python train.py --d_model=256 --d_expert=256 --d_shared_expert=256 --routed_scale=1.0 --balance_loss=0.00066 --router_cosine_scale=20.0 --lr_router=0.00129 --n_head=4 --norm_place="pre" --tie_embeddings=true --optimizer="cautious_adamw" --lr=0.00104 --lr_head=0.00759 --batch_tokens=65536
Below are experts of layer 5 (counted from 0) of a mixture-of-experts language model. Rows are named router (the router's row for the expert), up (a neuron's input weights, with its number) and show model dimensions 0-255. Each number is 128 + 32 x the weight over its row's rms, rounded and kept within 0 to 255. Numbers have three digits each.
Before each expert's rows: "mostly gets" lists some tokens that are sent to it at least half of the time. This comes from a sample of Wikipedia text that the model never trained on.

# expert 12
mostly gets: " head", " Red", " took", " trans", " pass", " se"
router:071131160088105177180148187121110106084134092152109111173071176089124172092156085145116114163164146088145144142149140136163178119137154057070142197112112160110090129110120089086090122128095174137109127130180195110108054069088073188088148173121114145137167154128122148110136123085083122123145168143170148124123141111123137089108160118082122108103129154140122048127177195120172163096122119146169115159125099086160103144123137105123149141149146109124124100070137167134114136097155146050189093099183160080085126122084136160166096154078127079182128138138090129148131107080139146090181076099143128136056166150161169152086114139152163089119154149080130170132162122154136160156151168135146115027102137150158112098148101102083129141120169154189156113167127133096154087105132147
up1:102080161115103089092131124089183084135173089133159127185152160094183203122124104115179110161192137125179148182090095100060124146151074125127130128101130124107161149125112124105140167161178144127171181159156152100108117071192145109114078174081120159145119134125100192108112147152086079123110143117172151097143102120126106113103157107103095152176157108121124078148145171066143159113093065069066138143106118099112115128203119085121175156085103098129130124161159139102106116137165097145086132108113165119140093107079133134139094117180113076130110040135112158122193088030150119152111182155138174133130100132112113142165107136102098138102158057171167105173089152117103095147134119070073112176154132185165174116136138131164136138157115147122159097140128126113138185124122193
up2:119138065100157165066093110102127102136088128131133145095136068052151083108089216070143068146126138121161145103152119097131149137063103153095117131120123155131055132119124112116165091120099160148098115098107123118105153117181172178137135083102151198117136210171121127074156150106126161088142121120206139083081121129149128170152139118117102135093098134140112112127190102123151157164135134125135174159085100098111147107158185155132171095107162153089139116122187126086181093139112116155143171126120111117168190087159155127100096167147132169127115103140099085140154103131099090134143063149125160151203188120143142135139078126153117128069204161124068102139155136104094099191197112104106162151108122172131142193134173151087140110145131072121136178136049117097111145170171155
up3:103175107150143115184176088103171108080119117105175161194116174120108143148158123064120094144126125113110143114112103134194068083145092088139128160128123138109192083140094068173079158139114079116140121188041127151127150147170131104143126138137132153056172165113081115118113146133137150112115117124121138156114118145122103098089166171151126105139122073092094084198100126159147097125205141098112113129151072109158126118145111150095145115128122116113103080113164131148139108106152124123118152086145127115202056091121099171150126184083205128144097144203108152120095140095142159156124105119090122211149131119144181155129137148138117126129092113127075145103075108127111059150081129156139126115152085108209158114072101116159126219108082182148092095112151149171184129081098175
up4:077105130171159187105113170123059139093153087196093136166127177111068073159141156105115071082156130149099151146103074150111142135114146095110137132139192080121151152141154149110051100109120168114099149087182146126129086082099075138128136168135102131103108147129135144140195150136127175201126092091133139098101138115158176150091137108056099169128145099130118121116068156177184170157201134124119125160090101130121142146140140121103075139171159095109100106175135172103154151126138076152129149147103110160139111136167087151107152081075099135108087054144074146064120135127126154117145171162107136073191133187103109125123135062126147102110142049103112142119195094075079097146130142141120188104097125166131122176160135137120168127085150103156114163131099122132164164134055091
up5:107081113149138125153090112141190133095164122091099093135125170176132172099131107084149170124148181080084115128122163092128120067088130120127167146183056156156127134146167102115101115144124090153074056123137157120139147124144118110154186090154117113097138120109140145138065111126132182128136117079128137130162123115118191168133165068138191116106150098173057128071187181085173143097120112123172086122095103114170112088071077088111134209196153143152165106120137158093107120118089070127127079149091154111124095104145133084122141144098132122115159134141115126060138124082194127077142118117130143120144115101079111152125085111191174139140138154081127174136168183127090130114137119161114174113134198129158146168129194135084075186172184110071102174112129147114145142135062168
up6:056138127068158146126138156209192100096079151145063064094073147125091150107129145157123148133089120130032159255107160103122118158145123121138126110125066154112124130088176119120144152045110170156186100153091094138088182091095122160115112129133193094103144098124110158114141141167145144157124175102154092095160122123160094134152182158128044101142138084163141120142141167163123094124186116160147132148126107089173097157154138139114169122150119100090113114083196150076137174147124163056116078194137116119113126120107156123107131160045160080141107120175152109142118170111100123155176107176143122144157172127098128141124194113124123116173097165120118121118104107150172126139178107143144073096124127092115104140128089153133145203110131113115134093162116151127136138131168128
up7:064093130116113131115106137122142133129123185136135088176060111085124107136060086111177097134163189152115133116140121121158090145101155124145133134153167092213077095112138183112125152107113180137090174205167174127105129114153106202109118139091083117129126129112143158113121147147138121122122161154105168088136097097133087120093113181093126115161120152079097045104161138097095187104125104103206115107105150204194102140109157104105166058082067075095128126115155142171112128121143129147161109141097126172171152045130144099156115190132138145153070132144144124138101142146142152055182143097119123089083157096109092153128053076169113070108097116140154150169146137093144136172160134111119117137113124091102138154194123125110170201086090149162143093143143073130146131148160152

# expert 4
mostly gets: " St", " b", " h", " Mar", " San", " Car"
router:169126143143110150139147087173150084133125120139110130119102167048139144142104110091144119159162145095121161151120137151156162121090078059128138185091122091149133093085193124140071141153090117120081145160159104145042082076165127154105066194135159148144154128170153074143104168106126116134153090166100154132120141130142157100100082091126129138150107153162145081102095180090166150108152137155116129159160134160157196142140087154055104116174105123217167126146088081072108087135158113076115140090093087140137097063143139105107140152141174075160114108183086094146177118110123061131115085179152096108096144155094103089124137170097038141107111167110143147139195152104181150189071142142178136134158125120146142106117108115105150120111144169198117126100135149168115114189149122
up1:151076129125123133132206159101127104099161104170058133166106149103116105168169155116074112144116122129141154153088109110143180055068097183163130093165135160161226095112131136102117134132122126167130121153117110146153112070101117097069120171123178110108174093097140136177097110106169116144110058109169146203112130197099115144174058172116126118120113191096149090059126182152131124094120152079163150137148118126153128128118107121151098126157158123161154116126048133098128133141193106099116128080083101125117142147155158076078098109129086105149139162099138080204146051138128113187127091117178116077124128113125152164125118127194118144154154111127109134094078122066146104137152071139038128149148100091110106075148125142109148104082144124162074137116145181122108127171110114
up2:106146139106122102082149162161150133090241167176103167151125150148115142137096083162159130129189149180117152132145103131099195099090066121139107158121106102111123157119178101155111132114146120134142116075188059102114120161147104063147136164125086097078103110190141136107138199148144089173047097142149104176114109125095128142099080156074141165150136110131098120169080133095193149123132130155129112198155056129119112121151106142136092144160158135107120128139111244123114113169141074169078101162156113115113166126149183116075123154138132067119126117108098175149123150101157136113137168128141173111172134170121155173119132136158079140125172108141087100132119148136092137128180110198101072181125149116160151103188100130117092062111079102142118119089144112108114175193121102
up3:098102138129139210121189130156174139132163109167101160129102158127093130125199099104173097131153136157152195142068135146118141069145054102108171109143087109125087099135139175162142129159128190111113096107174159136106113119111129136129084136119105122105125097225124093154178171102135090104130099151123170116094150145122155121150074094060102138097109143171095123165128167073135143166136069120152173127202071135154131136128091119118129098154102155151149132144139120182108115164163070120140138136136096124110160117075030171125109183114154102171123081156100138128171114089145125070195094140139102098132129066123108165087089132129134105120134127048143054148101153098147136098126113122155091101152063139150189175232129151078124114126142062139136139173121139127142144134116145
up4:132152091109157173081108099101128171161121116153132118081136050159132135139184176167111172085191156146085146157128132146132120106180152140125092159133151142091195174104129172125181149140167117137087099126125148134141089135115147139102157075132151158081139085173104141113109154121159123140111110086134117046154130123111167121088141101116136070060126122170076119084180161139130171146133122115137160159136119143145153181100057141100074134098180112143102117125153095099109105092098095090139111103119104157111137132089147135174117138133128170140135081133113075146149174107109094128175113083190197136077117093132116119172180147102083107159227133148079110132144152149193133108138168126110081117144146081118186155153099175104082125136190172186133157127078097183108178029128098
up5:147103163105122152128183138047150145139189129113104144129134125120144184132068131172081121153128146093139172161093114164121135133070121120145119130130082076197099192083114180092104163143126126141135115175123148127130105098147104164089123133126131107143135155064123146102133135138146157154074170142108148172051147109130151193148169070120128086109140161112113097145090170131107144167109145189143150122127084135154120163107125102156089145099092161121144111128068146112139087207145137102175079185126171125070142127111102119091104177163059108095149040074156103179149087117139093167139161071139120093146158085138167167122062115133124064131127131155145152157156110139107188135114082127168046138146132114148212112197131169107081064136138112142116099093106135146127145156093170
up6:136090161166147119173144172101112078118156126183040110129125184132118125051079064133165197127185124131136126125150121063148119066098145070097126132103087143162088086124138136109169139124109105142107111181205137171144158113166116100111126131122103123111119161112082058148201096140126171140133160146091155142161125103137123121147109105222122174137165210135165096110151183140101196143114123154101119060142142137157081207128160141127125102158132156138133138106123140139119109109102132127145082121117137079140130095175170090142149083161145119172166144115111170118104122102172124083037151073180083053136098153109114119150138160132152081153154088090101133093127123126119075102130107083068093101115118150127153079136179105115076138114133175155125185102150151105143108110105123
up7:143149080143122122113117119155122123123128155064038132115163155059142140108075104147145072221120157115128068126128124144150190179146118132137144170126089127151092155129101170091101139164173182177154125167130150137096091103102194149135150109131105156132138168214114134098134139144133154128093160129161133140163151165100156113132133150116127084122060118153156082086102100091167139177140102170087176184109070137100132119118161163118134095137127085087125123146155168137165178113185114161071165205155129117110171088122124131130141095155110087182183106187140099141125130126110160097082153102169155120165095126114101133091195158100093163103147125142118117145084105098113133093125080173128160104054068114200144126107145129142183146093158161133076205135114089183081156121138149

# expert 5
mostly gets: " J", " T", " Y", " Z", " Sh", " E"
router:111127178091168146115100167130165115094173155158150143159101122134064128138125126170144098076150162150088112213130074145114139057085109100162142160150134091173117148144143141166188203112142193171172115198142111162081088093087137132138157157097141143068130172170086150124175180130144100115094129156134163078085093159134105134139154112109082073089111145127164054138094089169113118163087060200174140125126108084155160147143141147121089083168103126111126099073125153082161167103124159106054118077102157174091071077101122146131105153154163090127146115128081114165115131105121114110155080129153101161091153087072100139169123079143111120136140128139143190145128197085132117094143133124100069072118156083155129152142148151142122140129169139128176154156130159116128145178124170
up1:114109087090127162114045185130071133142120162129130064144051135098104140170126151150105134079140092135064150163087116098102121115115118162142119108146138125078156135093152169133129151140145136163155181167136140175123072057102135112209114116099132110102170120113113130212132184132155083219086104141148200154172182155153151102150133110064045092091094131147098130121122152149138182127104095195148097107116144073112080187093174176134121142148195110070089151112152123073114181159119146152123145163166148149130113125068163137172143139125134146132114137099096101132156116121081103129149073129170146139081069134145147092159099130059157188134138125141145112122076131123135154099172147135118077115133178119116090085162136151135077182172148128151106129132113138131102112143145160
up2:138083179157110172129128122175115078087109208126108134119087098089112140110140163158151089107133101143126129183092099081177115139082086110125168147160104156177140080119127160160099181141144163135131109102153134132111057157130107135087148214125127175084184128146156121126142124083107142124131142108118133186107182102110152097142169141139144158116124206112129118096106201137125122141165118143151142139132088111140110151079122197122114164105131136129117188168111174150179137026177077166114164121185089151089154147168136112222144106144136141104150089137122163192160093141119099125108097135103113150052110153066084138169099116162100072092182119131149111111111102126089099169124144134170149073129115159084178158080168103135140114130131114124107054100080139168154097189107111
up3:052085186127111127106093144085152069095176138157166139143114119092106106136175113101125109078104142118088146141116141151129185115134148179121113123170184117146102115101120154132097162178142101130137149124174175159086117136108077121159116101122114116108124147157177190156147089104158176162155125162097146152023141095065104126140122184115085124161133093094134109125144089185163171091118133078094143180142132136123091124167130113185096094143150120093148181171127083153138157142108134133104087065099115148103172128116153122142109169072128098168085106158119084146115137125071112069078121179138171154179174186077124044189074117138102148171144130082154172118099125154064125188145126103119131066072111188170171103177137142113147147148141165128148089150115136091132138116174145
up4:182107137169125173168079147187113093123139158155123138126082133101112107150105082079159204093130169114092153162097157136152136083124084149135153125113094119150136152167143083070124082133162146113135133177150163147121099093158132119202145124114091159145144145110078074142088178197213149116172094128134110120119080119129136085090150137082116099161127148096127125169096074094141062083080078140153126173151109125158052126125083183169079166137187139125159181148214102090160150130145102166096091146127140112086097090134141175122133163121092154127155171127144080160090065166095094083149127120132137132129063105077123137127128161184092103162166131177121097155133129121116149151096123135110120192121135150139137118191167176135134080186150155148137155199157164098117144138125082
up5:073179170090159169161109132099092128193103154149135136149073060171089107058098142114123154135129161085122126160127102128090124149114153086131155150083119085098148125147122110109132189110159112126137111164156138129128086107097124093126106216110136087162132164133106123144119162141138092121084134181135148161080164141203155139143193058140104131152118128122101098089125133093140144153077104138142158135104127069115172160133137216077156095144114101133141152160155161110137064150153080062123129122175181128131106106061171120151108106136162084145131030176121113134093196117104107126107137092154124142073168095121155126122105179110153105091124133097233193136103133079133163196118156153182090070142141092144180089145123151141137077121104103160135120087139125149136129119096157
up6:064121111111107136128196130160094109119139080163141190135120153109128140125176176131093084116136188157073162192118128145123121141177152130183067164155099182131125173154104121119136126119132124164081133153099096081128117149123117055102155110099158096137132099122108083091149141144143166122040135118128077052105086148149121142136159127152108128074107146119106133112105111122168144124156124065150157105094134156123121138130079166144146102110153129115092135094132091115122087086065169164147115058103160234138147113153048159099129115125161161120193136191147125150155132088134096154133182109122158105130175170134120114220153153077110099120177112134163143109148101099101132181100139208136090106130137175145161191126118182121083143127154083182076056131139102131122152122082108
up7:106106102147095129130139098166106126118151093136128117151126074115135137104169163154149078104115171127182106095146180083104112136157160161088143205147165146197100107131117109113145134131103172188152096086116143100122168121106116104170167101146100131172127123164134108147122096151141075092150174089166097166092254123090160167169121112126186121140120085149180142128081150083180108113172135083164155097128104073107072034116128166154110122121119029105157119129113127130128144066084147157121154167149139119097141136167121136172101085088114159159104109136152167150180067115158125070093150126129129165099089102064148164206126100076101126140114121124161103120154111157185136143068105172144186121116135154161148117098106125151173144160125079149102167130179097155099096157085124